{"n_layer": 8, "d_model": 160, "n_experts": 24, "experts_per_token": 4, "d_expert": 64, "d_shared_expert": 0, "activation": "swiglu", "moe_layers": [0, 2, 4, 6], "router_score": "softmax", "normalize_top_k": true, "routed_scale": 2.5, "balance_loss": 0.00686, "balance_bias": false, "init_std_router": 0.00798, "lr_router": 0.00129, "vocab_size": 4096, "norm": "rmsnorm", "norm_eps": 1e-06, "tie_embeddings": "early", "optimizer": "soap_variant", "lr": 0.00416, "beta1": 0.95, "beta2": 0.99, "grad_clip": 2.0, "batch_tokens": [16384, 32768, 65536], "seq_len": 512, "train_tokens": 237500000, "steps": 7615, "dataset": "wikipedia_en"}
Below are experts of layer 4 (counted from 0) of a mixture-of-experts language model. Rows are named router (the router's row for the expert), gate (a neuron's input weights, with its number), up (a neuron's input weights, with its number), down (a neuron's output weights, with its number) and show model dimensions 0-159. Each number is 128 + 24 x the weight over its row's rms, rounded and kept within 0 to 255.
Before each expert's rows: "comes before" lists some tokens at least twice as common just after its tokens as in all text. This comes from a sample of Wikipedia text that the model never trained on. Tokens count by the router's weight.

# expert 4
comes before: " |", "\n", ")", " | ", " (", ","
router [124  75 107 125 164 163 149 111  90 128 141 143 120 112 112 166 110 133 117 109 129 157 121 113 123 110 125 126  84 164 171 115 113 133 112 150 112 121 144  77 133 122 101 107 147 101 137  98 128 168 133 147 134 124 146 103 122 119 140 124 102  92 151 137 108  88 109 133 164 151 148  79  89 165 107 137 179 151 114 129 133 129 149 141  90 141 107 140 138 116 101 124 136  83 180 127 148 162 116 129  88 178 136 111 119 119 110  70 123 133  98 106 111 150 126  86 142 127 164 135 103 108 123 124 135 104 101 135 101 140 129 166 123 128 173 117 120 100 148 126 148 114 183  95 149 152 156  97 119 125 102 176  95 147 162 129 131 119 107 163]
gate5 [114 144 111 128 139 119  89 123 137 175 129 136 116  97 111 110 137 152 146  94 135 134 147 138 124  99 140 116  98 131  99 126  75 144 129 143 129 119 161  80 142 161 129 157 103 139 138 133 174 129 114 105  91  96 114 122 114 126 142 126  92 135 139 103 111 135 151 119 137 151 131  78 122  78 145 144 144 130 123 120 135  43 113 157 126 129 122 124 169 103  94 149 134 124 134 117  93 145  88 135  62 133 117 152 118 137 107  94 131  91 129 145 116 131 119 151 130 154 114 107 166 127 127 133 114 177 162 115 119 150  81 158 136 139 144  85 143 156 147 123  91  81 126  90 163 140  72 107 129 160 157 180 116 112 137 133 111 112 130 140]
up5 [119 137 107 135 137 103 100 114 116 136 145 136 101  94 111 101 132 128 141 109 131  89 136 127 142  97 126 101 118 133 119 125  85 130 102 120 130 100 156  73 176 150 137 163 115 154 128  77 166 139 141 107  95 109 121 126 111 106 148 128 164 155 142 130 116 121 148 141 141 156 124  78 118 104 128 123 140 132 105 125 114  93 123 132 114 110  80 152 129 108 106 145 140 131 125  89  85 138 115 117 104 155 114 159 144 122  73  84 149 114 141 151  80 128 138 124  93 142 130 165 131 120 119 165 117 155 202 126 144 156  86 129 140 172 154  90 122 145 133 142  74  98 131 110 155 101  58 125 114 136 166 153 119 121 136 123 118 111 162 151]
down5 [122 181 103 110 138 124 155 148 133 121 117 139 171 136 145 141 156 165 151 108 123 128 111 135 146 136 158  89 111 106 162 100 136 102 130 128 108 126  93 113  94 146 167 148 127 142 108 139 106 179 120 100 103 140 142  91 142 147 110 136  59 118  97 147 113  76 119 101 123 118 121 124 142 126  97 116 168 143 145 137 118 131 117 123 122 136 124 149 138  92 140 113 101 152  93 141 145 100 100 101  94 121 122 130 150 113  89 130 164 151 160 137  69 135 102 100 134  91 108 124 134 117 140 128 144 103 136 136 136 135 141 129 177 135 115 131 106  84 113 127  86 164 150 158 182 111 109 119 130 144 104 109 116 150 166  90 129 207 155 119]
gate6 [118 137 162  77 142 120 128 148 144  99 143 108  95 161 122 112 108 126 110 129 172 110 141 108 178 112 183 135 109 122 135 125  97 111 123 120 172 115  87 105 105  70 139 123 141 158 116  99 139 125 212 117 159 153 132 133 126 145 121 117 167 185 139 118 125 133 127 131 118 148 117 161 125 111 167 138 110  78 115 112 132 120 150 100 128 119  80 158 165 123 122 119 120  91 148 116 176  89 122 107 189 143 156 113 157 114 142 146 151 182 100 122 121 130 115 123 131 119 154  98 115 151 103 108 169 130 164 116 109 146 128 127 142 115 127  94 103 113 107 128 118 123 145 137 116 121 133 135 122 135 107 144 140 117 146 143  86 123 156  84]
up6 [141 109 104 136  90 124 141 135 132 150 114 183 157 130 112 113 168 116 132 154  85 107 132 139  98 173  64 117 129 165 126 132 170 141 128  94 144 150 138 171 137 145 109 148 139 112 153 125  85 116  86 121 101 115 124 129 102 104 145 120  85  82 107 142 142 148  94 126 114 118 128 101 135 129 140 131 143 150 117 152 114 115 124 130 154 129 146  94  84 145 157 127 124 151 115 109 112 140 177 140 104 125 101 128  86 143  85 128 112  91 163 137 146 106 130 129  80 121 102 185 153 106 146 153  99 103 116 148 170 107 132 102 121 108 148 156 137 141 166 123 145 147 103 118 110 138 148 132 131  56 139 101 147 143 113 133 126 133 107 180]
down6 [151 166  96 149  96 107 128 147 134  88 138 119 121 122 116 157 122 128 115 115 122 149 147 113 108  99 123 141 186  94 151 104 126 147 138 143  83 116 132 156 129 192 155 142 123 131  87 169  91 134  91  84 122 107 115 123 173  98 152 160 126 125 135 129 144 152 143 104 126 146 146  94 164 158 162 111 156 178 127 129 146  85 114 120 156 109  86 118 135 125 108 115 146 154 154 137 129 154 135 118 101 148 159 158 131 168  94  99 140 142 101 113 151 112 122 133 119 120 139  98 101 150 118 126 133 137 146 130  87 148 120 167 153 131 158  90 126 147 124  89 179 124 131 140 110 104 135 122 103 134 158 131  94 145 197 112 127 144 160 165]
gate7 [100 136 120 126 150 140 156 119 126 135 148 123 136 149 149 131 129 123 120 167 175 107 130 122 122 110 147 125  74 143  98 134 130  92 138 109 138 126 111 141 128  90 125 141  93  84  98 165 144 106 143 158 132 144 109  90 150 105 153 167 169 149 166 107 146 146 121 103 102 133 107 120 120  81 160  84  93 141 126 114 109 158 107 125 107 125 132 166 150 106 170 172 164  85 144 103 129 128 146 142 157 158 147  80 107 154 123  73  94 145 152 145 110 110 155 155  94 151 125 133  94 139 154 137 139 103 148 145 108  75 176  92 112 122 160 119 124 119 166 152 147 127 162 167 153 129 130 133 119 104 140 104 145  97 130  98 104 139 126 130]
up7 [151 116 118 117  88 113 119 141 133 127  77 147 174 126 116 132 143 105 128 104  98 136 109 101 157 127 151 160 183 137 147 158 156 163 115 168 113 153 174  84 101 188  89 104 141 166 141  72 117 159 127 109 122 115 145 163 103 127 146 115  92 105 146 172 110 124 118 130 163 132 141 161 135 134 125 146 163 102 135 125 140 113 123  95 139 155 105  73 126 173 110  96  83 135  80 142 143 118 105 109 130 135 159 134 152 129 125 129 123 112 110 114 171 146 100  81 138 107 142 148  95 101  82 134 126 139 121 131 150 131 106 156 144 109 114 146 122 101 127 111 134  89 124 135  92 115 114 116 120 167 119 154 144 140 134 121 161 119 103 137]
down7 [169 109 121 132 119 144 156 131  84 152 150 155 103  99 112 143 148 156 150 111 109 134 130 157 107 115 104 145 127 142 143 146 133 154 157 166 119 134 134 113 111 161 156 150 135 116 124  76 125 151 119  73 139 140 111 129 115 138 144 117 134 123  85 120 160 141 104 151 129 181 122 167 159 117 110 139 153  82 132 133 158 134 115 126 120 138 118 151 147 162 132  88 133 145 114 122 160 130 116 149 106 133 163 144 123  84 134 144 102 142 113 101 180  89  92 117 124 127 116 125 122 163 162 120 166 115 126 137 128 129  56 160 144 140 125  98 167 134  99 111 158 116 149  96  90 155 138 199 115 107 115 181 111 115 142 106 159 132 102 166]

# expert 7
comes before: "1", "2", "0", "3", "4", "6"
router [170  91 111 111 168 160 124 124  86 143 101 112  69 133 117 138 133 117 127 164 123 112  96 116 111 111 121 171  97 164 116 136 160 127 115 130 139  97 145 108  82 116  92 132  62 119 117 153 134  85 156 170 153 139 126 138 119 123 135 105 162 134 115 112 141 120 157 160 133 140 123 148 154  87 116 132 115 115 119 111 123 180 116 116 122 114 109 144 143 100  81 139 114 143 136 107 117 117  99 108 137 127 124  76 143 151 174  90 127 137 127 114 126 137  95 131 129 114 119 149 127 138 110 117 111 125 116 111 149 118  88 110 118 155 149  99 136 135 111  68 173  60 141 144 100 123 129  90 145 151 169 159 143 152 132 118 153 159 132  82]
gate5 [136 134 129 141 122 127 187 136 142 115 148 133 152 110 122 137 117 144 152  84 114 115 180 137 172 171  83 128 156  99 116 116 133 145 173  95 117 104 110 130 118  85 107 164 116 128 116 123 157 132 117 130 126 135 142 149 164 134 158 109 129  97 130 106  94 165 108 125 112 113 116 116 123 150 121 142 119 132 141 124 162 114 140 104 144  73 141 156  72 131 126 137  83 137 116 115 110 121 149 113 175 123 163 121 109 157 138 110  64 130 105 112 197 139 142 161 145 165 105 126 122 149 156 123  98 101 105 132 127 150  76 127 133 125 178 133 113 120 146 143  85 111 115  90 121 150 122 151 159 108 110 138 168 109 114  99 149 149 170 122]
up5 [107 123 132 113  99  97 117 124 120 132 113 147 103 118 137 121 134 141 154 139 127 165  99 117 145 144 137 103 134 147 112 143 109  89 103 135 152 175 111  85 130 140 125  78 198 118 169 130 102 149  98  90 115 109 142 105 144 152  97 149 102 184 146 147 170 135 122  88 125 138 157 189 136  76 109 118 138  99 134 119 129 107  91 138 121 121 120 102 143 148 140  98 189 116 113 150 143 167 124 119 106 128  98 136 154 101 126 141 178 123 138 137 101 108  99 109 139  99 101 136 131  95 110 184 142 111 105 140 113 118 161 116 129 131  90 127 121 171 109 112 135 169 145 115 142 143 135 118 116 125 128 110 111 130 148 155 112 106  65 151]
down5 [160 116 123 116 126 125 137 123 173 126  85 129 140 122 120 142 113 111 120 106 129 106 127 205 127 138 136 125  86 167 133 133 152  88 130 162 135 139 160 148 154 127 118 123 118 173 125 135  89 128 152 162  76  92 130 128 105 120 106 177  98 121 143 137 134 131 131 113 135 132  96 120 139  98 101 143 117 154 127 126 166 124 101 160 139 115 170 128 179 110 158 113 120 121 104 129 128 122  93 109  90  87 152 126 131 108 126 129 128 156  58 138 119  94 131 147 135 135 118 129 115 153 103 170 125 115 123 176  93 156 132 145 148  85 134 180 136 154 132 129 107 179 130 130  90  88 151  83 148 126  94  98 149 104 118 103 123 128 137 163]
gate6 [136 141 134 156 140 119 102 138 128 148 108 128 113 135 116 135 170  71 131 116 102 124 141  97 123 107 109 139 136 127 127 168 151 115 157 172  95 133 137 141 111 148 186 125 117 123 132 136  76  99 116 125 145 187  82 176  76 179 146  91 125 108  96 206 117 117 140 156 139 151  97 144 133 141 123 159 103  94 117 146 144 141 150 113 108 163 156 108 120 139 159  87 127 164 143  89 152 118 103 162 148 142 154 117 129 126 123 109 106 101 128 123 129 118 132 144  71 125 129 156 123 150 111 100 150  77 129 133 139 181 143 145 154 121  94 149 152 163 127 130 128 130  83 125 135 106 109 118 141 121 117 126 113 146 132 156 127 109 138 134]
up6 [ 91 126 121 181 135 170 150 136 138 130 139 145 104 124 119 143 129 158 160 129 129 145 127  88 124  97 127 122 159 147 130 104 141 171 106 117  84  75 109  97 107 101  85 118 129 128  94 156 141 113 152 176 116 158 132 130 170 112 154 117 154 174 130 131 132 124 136 127 123  69 123 136 118 100 140 104 119 119 133  88  84 131 115 159 141 107 143 131 145 129 118 105 140 136 137 154 109 156 138 182 123 124  94 119  99 129 173 120 100 147 125 135 159  98 151 204 129  74 124 107 141 161 121  98  94 149 146 126 113 122 163 157  72 112 122 172 120 133 146 135 115  96 132 128 122 153 134 155 127 123 149 135 126 131 147  73 118 149 111 117]
down6 [ 86 148 150 124 136 115 121 118 118 143 160 132 119  92 135 121 159 132 168  93 130 133 127 121 139 132 144 122 123  98 163 128 129 169 111 149 115 110 108  84 175  80  67 115 136  96 107  93 172 140 134 135 110 160 171 125 101 149 115 123 144 102 118 133 121 151 145 178 133 154 141 138 124 158 111 169 120 166 108 163 121  93 134 173 100 141 128 169 172 125 109  97 119 125 160 143 103 124 156 157 140 116 149 172 141 111 144 101 135 106 147  89 150 118  79 128 124 150 152 109  98  88 153 140 140 112  73 169 106 142 108 149 103 128 126 175 128 133 111  79 119 144 134 127 120 158 121  95 155 115 143 133 129 109 104 136 127 165 129 137]
gate7 [149 152 106 118 157 108 133 105 123  86 122 161 148 147 133 198 139 110 147 112 143 140 169 125 197 147 104 105 118 102 120  98 115 101 102 124  89  94 143  90 134 111 151 148 166 128 121 129 138 127 166 127 145 165 144 100 151 148  97 120 157 107 138  84 129 111  86 126  95  86  97 164 166 137 101  64 113 171 121 117 142 133 100 123  87  95 108 154 152 120 126 151 111 112 161 133 156 106 144 130 119 106 145 127 152 141 131 109  99 115 121 110 141 115 117 127 139 129 145 149  89 146 161 129 148  62 120 127  93 115 104 113 144 113 100  87 114 122 116 147 111 144 146 150 117 146 132  96  85 125 109 137 149 121 135 121 115 147 101 145]
up7 [144 114 115 108 114 122 115 112 120 142 125 152 121 158 139 130 152  98 165 116 148 115 159 137 208 163 129 124 128 100  82 110 115 101  88 125  88  97 149  95 143 116 151 168 186 163 152 109 173 118 169 133 160 140 164 141 142 148  73 143 141 122 144 103 152 117  90 127  95  84  91 171 178 128 136 122 125 145 127 106 122 110 100 113 102 110 124 139 140 122 156 127 138  98 128 125 149  61 141 133 155  99 165 128 149 158 137 126 109 142 105 143 111  93 129 127 117 118 136 128  95 111 140 146 127  76 114 125 118 147 133 112 155 113 132 115 138 102  93 141  77 132 153 144 100 132 145 101 116 110 121 143 106 130 112 130 109 170 129 102]
down7 [138  94 131 111 160 103 143 123 145 141  97 145 132 178 144 134 146  97 132 119 156 120 122 113 119 153 134 100 103  65 121 158 104 160 115 119 118 105 149 135 142 116 145 163 125 139 105 156 134  78 125 128 141 117 154 130 132  98 107 148 136 153 167 142 108 131 108 123  81  75  88 138 127  89 152 132 120 148 105 101 149  74 115 177 124 154 124 126 103 113 147 119 125  97 134 118  90 123 132 158 127  42 151 167  96 156  85 121 160 145 100 128 126 157 145 151  94 143 103 139 134 104 122 167 102 120 124 136 109 126 124 142 123 133 123 155 132 126 115 152 136 158 140 154 133 106 115 137 139 137 145  92 107 108 111 104  57 141  84 151]

# expert 23
comes before: " | ", ".", "\n", "0", "\n\n", "3"
router [167 170 108  79 147  83 147 136 123 130 179  83 103 129 156  91 118 131 102 130 121 102 150 122 107 160 124  91 118 142  79 145 114 108 101 112 130 178 116 133  94 115 133 158 104 154 136 107 126 111 124 140 164 108 118 129  86 103 101 106 135 139 128 153 155 132 141  71 121 141 167 134 154 140 138 115 106  77 132 144 129 130 129 119 159  91 119 146 152 137 127 100 101 134 117 103 106 118  95 156 115 135 136 139 151 160 121 189 124 119 121 135 151 139 147 135 121 157  91 140 137 136 154 148 121 120  76 121 148 123 113 182 118 176 121 117 147 164 150 119  88 112 132 114 104 175 166 160 116 142  95 114  92 131 142 146 131 136  92 105]
gate8 [121  79 133  75 153 145  91 133 147 135 141 105 108 124 105 124 130  80 141 139 119 181 164 159 143  93 121 136 167 136 129 121 121  79 122 108 155 125 137 107 109 188 133 159 101 147 132 125 128 139 123 111 128  96  75 113 137 150 126 128 122 116 128 157 130 126 152 114 148 108 125 127 156 128 145 128 153 139 106 174 118 117  88 144 157  85 119  79 162 175 141 138 130  63 106  99 162 173 144 131  91 145 135 147 125 144 134 159 137 133 164 121 167 129 127 146 110 104 110 125 138 149  96 115 143 112 120 140 171 159  93 177 105 121 120 111 145 135 137 129 126 129 152 108 144 166 144 124 157 142  82 159  95 114 157 112 120 166 134 148]
up8 [129 154 131 101 155 144 105 120 116 112 141 143  87 104 117 139 114 143 111 149 102 142 184 161 145 135 134 127 123 139 117 122 148 140 164 111 127  74 124 115  94 135 127 122 139 123 133  92 137 175 141 154 136 135  76 145 145 133 115 146 138 136 129 163 105 146 160 130 140  98 141  80 104 104 101 134 142 144  98 189 125 138 103 114 127  99 104  97 129 114 168 105 150 103 105 113 154 159 133 137 146 205 111 155 120 168  81 134  93 149 154 120 114  85 138 147  91  93 141 151 123 123 117 175 143 102 102 131 180 118 117 150  87 119 144 118 119 105 146 138 140 162 138  72 151 141 156 151 143 146 120 108 116 133 132 129 160 145 102  92]
down8 [148  96 116 139 144 134 146 126 115 134 123  97 126 116 146 101 117  91 134 161 101 113 181 106 122  83  98 121 153 122  64 134 102 129 141 104 157 155 118 149  94 150 141 136 113 121 130 120 135 123 153 132  84  98 109 108 101 120 166 143 139 157 163 131 146 152 133  95 103 146 103 155 124 151 130 117 127 131 128 121  97 161 131 112 138  80 145  91 148 106 134 158  92  96 125 100 137 100 136 132 104 123 123 133 100 138 121 112 144 177 169 171 118 176  99 146 133 101 124 141 145 153  92 136  93 136 139 150 167 123  95 152 106 109 159 149 131 135 183 149 161 124 122 167 129 125 134 130 141 140 152 108  83 170 168 132 154  62 127 106]
gate9 [119 129 144 120 150 123 121 144 176 171 130 146 120 164 116 105 112 118 152 154 110 141 158 127 125 159 102 103 122 104 139  92 114 125 149 164 193 112 101 110 127 131 127 134 146 146 145 112  95 112 129 149  89 110 103 144 116 130 105 166 148 120 147 111 136 132 114 135 102  96 148  83 160  89 130 169 125 125 106 157 147 120 122 113 161 142 158 119 159 125 105  87 106 116 164 134 110  99 114  79 146 129 158  93 141 155 117 120 129 186 188 147 141  99  92 129 146 127 164 133 120 153  98 138 134 167 156 137 107  59  84 118 173 144 116 112 139 177 134 110 106 146 153 104 111 135 126 121 133 132 118 107 127 163 145 153 131  92 144 148]
up9 [112 103 123 136 146 103 117 121 146 181 116 158 139 155 136  94  98 109 156 153 113 161 150 115 131 167  81 106 109 132 130  98 101 107 128 146 165 116 102 134 118 103 107 104 166 165 153 141  82 124 100 153 123 114 115 106 109 115 108 163 170 152 129 117 159 157  84 140 121 161 143 124 148 100 117 135 151 131  98 159 141 150 137 126 170 127 167 100 162 101 122  99  99 100 130 109  99 130 108 108 128 136 144 112 126 146 122 147 172 151 171 127 137 101 113 130 169 103 128 143 117 141 110 178  99 152 107 151 140  65  76 125 133 157 141 107 132 139 150 117 119 170 163  93 135 129 156 105 107 130  89 119 129 161 148 155 124  96 115 153]
down9 [123 141 144 163 149 171 124 120 125 144 119 102 139 149 137 149 154 117 105 114 118 106 135 121 152 183 106 160 113 136 144 161 132 135 146 168 144  89 162 128 152 114  94 155 143 143  87 130 126 151 105 119 141 154 164 111 121 123 141  82 145 104 117 172 132  87 143 155 135 155 104  96 137 100 183 141  91 123 114 155  94 126  97 143 114 121  80  97 144 137 142 143 147 127 178  93  92 108 129 117 119 146 148 142 101 132 166 109 126 160 179 157 113 141  98 133 112 109 109 145 102 116 139 149 112 108 149 127  91  94 137 128 146 124 137 111 118 144 100 122 119  97 141 106 145 126 188  85 164 121 144 105 124 114 155 155 168 147  68 144]
gate10 [ 94 125 177 150 125 105 132 160 154 169 129 116 151 129 114  97 119 118 117 141 115 174 127 147 120  80  93 144  96 121 166 118  67 123 116 165 120 136  79 108 117  87 125 158 133 133 114  95 139 127 142 137  86  97 146 121 151 112 169 147  98 131 104  82  85 153 118 123 113 154 145 129 124 121 146 110 137 141 113 101 115 127 138 104 126 107 141 135 127 153  99 127 161  94 173 109 114  76 131 116 136  84 136 173 149  65 118 108 161 109 114 126  90 140 122 128  98 115 118 136 147 121 137 167 161 123 125 122 109 157  97 157 140  94 170 153 133 137 112 135 158 141  77 129 134 116 117 153 119 110 126 166 131 154 154 154 167 135 138 143]
up10 [130 147 100 122 130 157 129  96  85 168  90  86 115 188 177  92 119 117 115 123 154  85 145 161 106  88 139 102 112 116 104 101 110 101  86 108 133 138 103 149 148 113 159 153 143 144 115 104 119 154 117 127 130  75 158 138 123 100  99 141 128 132 146 126 119 137 156  87 149 120 139 140 139 158 132 119 142 129 128  94 122 127 134 119 118  75 127 130 131  95 118  97 125 127 147 108  83  86 119 154 156  95 134 149 152 107 138 159 157 122 137 152 139 134 159  94 123 172 121 123 156 119 139 174 105 137 141  83 143 133 150 156 116 164 119 102 141 134 141 120 101 131 103 146  80 137  89 130 126 162 119 136 119 150  85 169 167 166 149 111]
down10 [115 127 139 141 100 145 109 121 133  90 139 106 132 112 122 111 155  99 144 109 128 167 111 138 129 142 150 145 197 156  89 111  96  93 110 163 115 182  89 114 101 136 112 139 112 161 126  90 124  88 147 124 121 107 111 155 123 152 122 172 141 147 104 113 109  97 102 141 118 182 134 153 154 145 156 124 147  96 148 150 161  64 164 103 104 106  81 131 105 126 141 109  98 125 116 123 144 100 117 128 101 111 118 100 171 156 110 150 180 157 141 125 145 118 128 125 115 131 114 122 136 198 112 127 125 133 146 103  84 118 144 117 119 100 112 102 140 136  98 188 101 126 126 134 109 159 121 103 113 144 127 118 102 133 160 119 121 166 121 122]

# expert 21
comes before: "1", "\n", ":", "2", "-", ", "
router [180 182 136 152 108 142 147 148  98 134 113 106 107 120 127 118 130 115 108 100 161 113 128 126 119 137 133 133 148 154 110 123 105 130 118 171  94 145 122 145 139 186 172 114 180 138 100 162  85 140  79  60 110 173 129 132 113 152 108 152 142 116 110 115 111 103 163 142 166  91 136 146 103 162 114 127 141  80 101 133 123 100 116 113  95 123 140 132 141 129 154  70 109 148 170 155 173 122  98 114 153 163 121 163 109 126 143  98 148 125 135 166 132 139 128 129 116 116 134 134 104 161 109 156 139 192 140 124 119 136 120 136 149 147 148 111 134 140 111 122 151 107 147  96 108 126 108 132 122 136 143 103 144 139 156 174 141 163 141 137]
gate24 [134  80 130 118 125 146 127 143 119 109 128 128 111 152 138 136 133 162 137 135 124 130 101 127 144 113 116  79  87 157 139 113 102 121 163 103 144 119  97 106 153 168 110 135 158  83 141 120 118 124  86 105 139 153 145 148 148 138 150 124 103 132 113  96 145 105 134 106 135 128 131 125 143 149  95  95 150 175  84 198 147 134  94 142 153 118 140  91 145 119 112 106 118 107 159 121 108 174 147 109 133  98 152 136 125 133 136 174 164 161 150 144 155  99 155  93 159 145 125 122 147 139 141 101 154 122 129 135 110 105 136 117 105 104 117 124 180 118 107 101 145 109 126 123 119 129  77 147 110 153 175 125 188 129 126 155 172 199 121 155]
up24 [127  84 129 127 131 142 107 129 122 109 141 129 108 157 137 139 131 171 134 140 126 117  96 144 113  92 110  95  63 170 139 119 103 119 154 102 112 134  97 147 143 134 119 101 189 122 146 131 100 138  97 140 122 102 124 128 172 131 145 166 110 181 109 100 133 112 134  97 126 137 117 118 147 148 116 137 187 151  85 194 141 111 108 151 136 126 138  66 161 126 149 163 100  96 179 166 111 152 145 105 147  97 120 174  90 133 114 117 147 147 151 135 121 124 156 107 130 147 143  92 130 120 155 104 138 137 111 134 120 126 106 132 125 101 144 144 132 126 114 121 125 124 156 113 138 131 108 153 100 163 171 115 139 133 142 165 173 178 149 124]
down24 [156  97 135 128 116 147  94 134 101 138 122 145 158 137 155 154 158 105 167 131 124 154 116  99 158 155 138  83 127  93 117 163 125 162  76 132 136 109 141 162 157 102 153 114 157 105  94  99 127 103 112 164 149 102 138 153 156 132 111 135 114  82 159  89 120 121 142  99  93 114 155 113  98 151 114 148 133 155 118  83 110 157 120 149 132 158  95 124 156 106 107 148 131 101 145  96 141 152 101 135 102 142 142 140 133 122 157 106 164 108 107 140 109 129 121 127 124 141 106 105 123  76 119  83 128 124 134 123 143 133 152 101 126 166 177 108  98 118 112 137 160 123 139 118 169 133 162 132 187 129  97 151 171 151 111  96 105 159  89 158]
gate25 [162 150 111 122 102 128 165 114 112  91 112 152 134 123 121 150 177 121 131 157 139 113 155 117 147 135  98 160 117 105 192  88 111  82 136 166 107 153 131 148 140 101 152 143 105 101 178 117 129 148 134 101 139 106 132  83 173 116 107  95 133 100 116 101 127 139 117 122 141 137 114 107 133  94 120 151 147 129  89  84 168 142 160 133 114 102 122 135 143 123 103 104 172 150 157 155 139 101 147  92 147 144 105 138 148 173  95  76  96 126 135 117 112 121 104 151 124 154 151 166 114 103 119 144 117  98 125 129 159 118 123 107 180 131 147 115 118 104 159 135 156 135 174 135 174 137 138 112 134 122 127 128  99 132 127 170 140 104 170 160]
up25 [120 134  93 137 104 114 108 121 133 139 132 137 138 105 137 120 135 123 146 123  93 148 100 114 131 155 101  69 133 160 154 132 150 157  90 130 146 118 140 141 125 119 110 128 125 155 112 118 127 112 117 137 111 149 117 141  97 150 165  88 131 163  74 131  81 102 123 113 125 147 166 120 104 172  94 115 159 145 148 202 108 116 147 146 138 134 116 133 107 111 120 123  72 146 137 129 150 173  94 127 127 125 111 103 100  98 153 171 128  56 170 141 112 107 139 161 124 121 119 116 128 130 126 112 110 121 134 125 116 135 119 136 100 137  94 116  64 126 133  78 116 133  67  98 148 134 161 137 170 142 106 140 135 158 105 116  91 133  94 156]
down25 [105 131 124 153 117 109 120 117 107 120 107 171 150 143 114 121 123 143 150 175 128 129 128 119 167 117 109 125 100 174 142 105  87 130 105 126 145 111 114 139 112 122  87 113 150 128 140  96 139 105 159  93 119 112 170 128 155 110 128 124 136 121 111 101 143 128  57 149 122 117 122 148 176 131 174 144 130 145 143 194 137 143  89 170 144 138 138 103 112 139 125 158  63 169 128 151 111 132 148 155 115 132 154 145 145 121  99 109 130 105 130 153 113  71 123 159  89 124 118 158 134 153 141 122 133 114 134 114  91 110 144 139 105 101 121 143 120 155 134 154 143  80  84 132 130  88 153 155 105 175 137  82 146 137 145 139 138 106  77 102]
gate26 [107  88 130 131 140 151  54 113 115 113 128 115 177 139 145 130 122 158 176 120 110 151 118 153  96 158 143 154 100 147 144 150 130 138 129 136  93 140 132 145 119 144 135 127 135  92 138 143 173 141 135  56 119 142 186 112  96 186 125 120 132 141 115 149 147 125 149 141 138 142 154 167 134 142 107 109 123 147 132 108 120  97 132 138 109 138 141 125 123 115 118 151  67 120 117 136 161 183 131 140 130  78  85  86 149  99  86 145 131 142 178 136  95 122 140 116 128 107 167 114 151 122  46 102 132 117 115 120 119 105 144 113 152 115 101 136 121 120 149 141 121 128 125 137 137 142  96 122 129 108 138 123  75 133 125 149 115 146 156 116]
up26 [115 121  90 111 192 140 120 126 127 152 144 137 135 181 131 112 109 176 119 115 134  98 185 153 108 139 116 152 108 128 130 110  91  87 122 105 103 114  95 118 115 164 146 113 175 139  98 158  64 128  91 144 120 118 135 126  98 138 100 130 164 149 149 139 103  84 145 110 131 124 161 162 105 126 115  98 117 121 130 115  93 162 123 118 103 102 130 106 133 100 142 112  92 107 150 140  83 175 164 160 128 136 106 145 136 141 118 126 150 145  99 141  83 104 153 141 164 119 149 152 160 141  85 128  86 122 127 143 130 168 134 144 167 153 126 123 148 121 139 114 119  90 112 115 131 119 115  80 134 103 102 113  99  96 150 152 110 141 138 113]
down26 [163 155 128  85 125 118 161 132 122 128 141  94 128 141 115 173 158 150 134  96 129 149  94 116 108 173 124 114 111 114 119 109 127 142 170  94 108 123 135  87 105 101  70 120 186 113 150  98 142 134 138 168 121 142 145 106 121  98 167 158 104 164  96 145 101 103 135 135 113  90 120 146 158 157 112 124 153 121 122 149  85 125 148 118 128  78 166 106 148 145 141 119 121 121 137  97 114  89 138 183 101 129 128 160 143 125 108 110 191 123 186 108 124 120 152 132 123 152  99 108 180 101 126 112 155 118 145 146 137 135  98 120 109 119  97 148 124 111 186 132  82 128 152 111 105 128 121 118 140 139 120 129 119 124 146 117 104 127 108 149]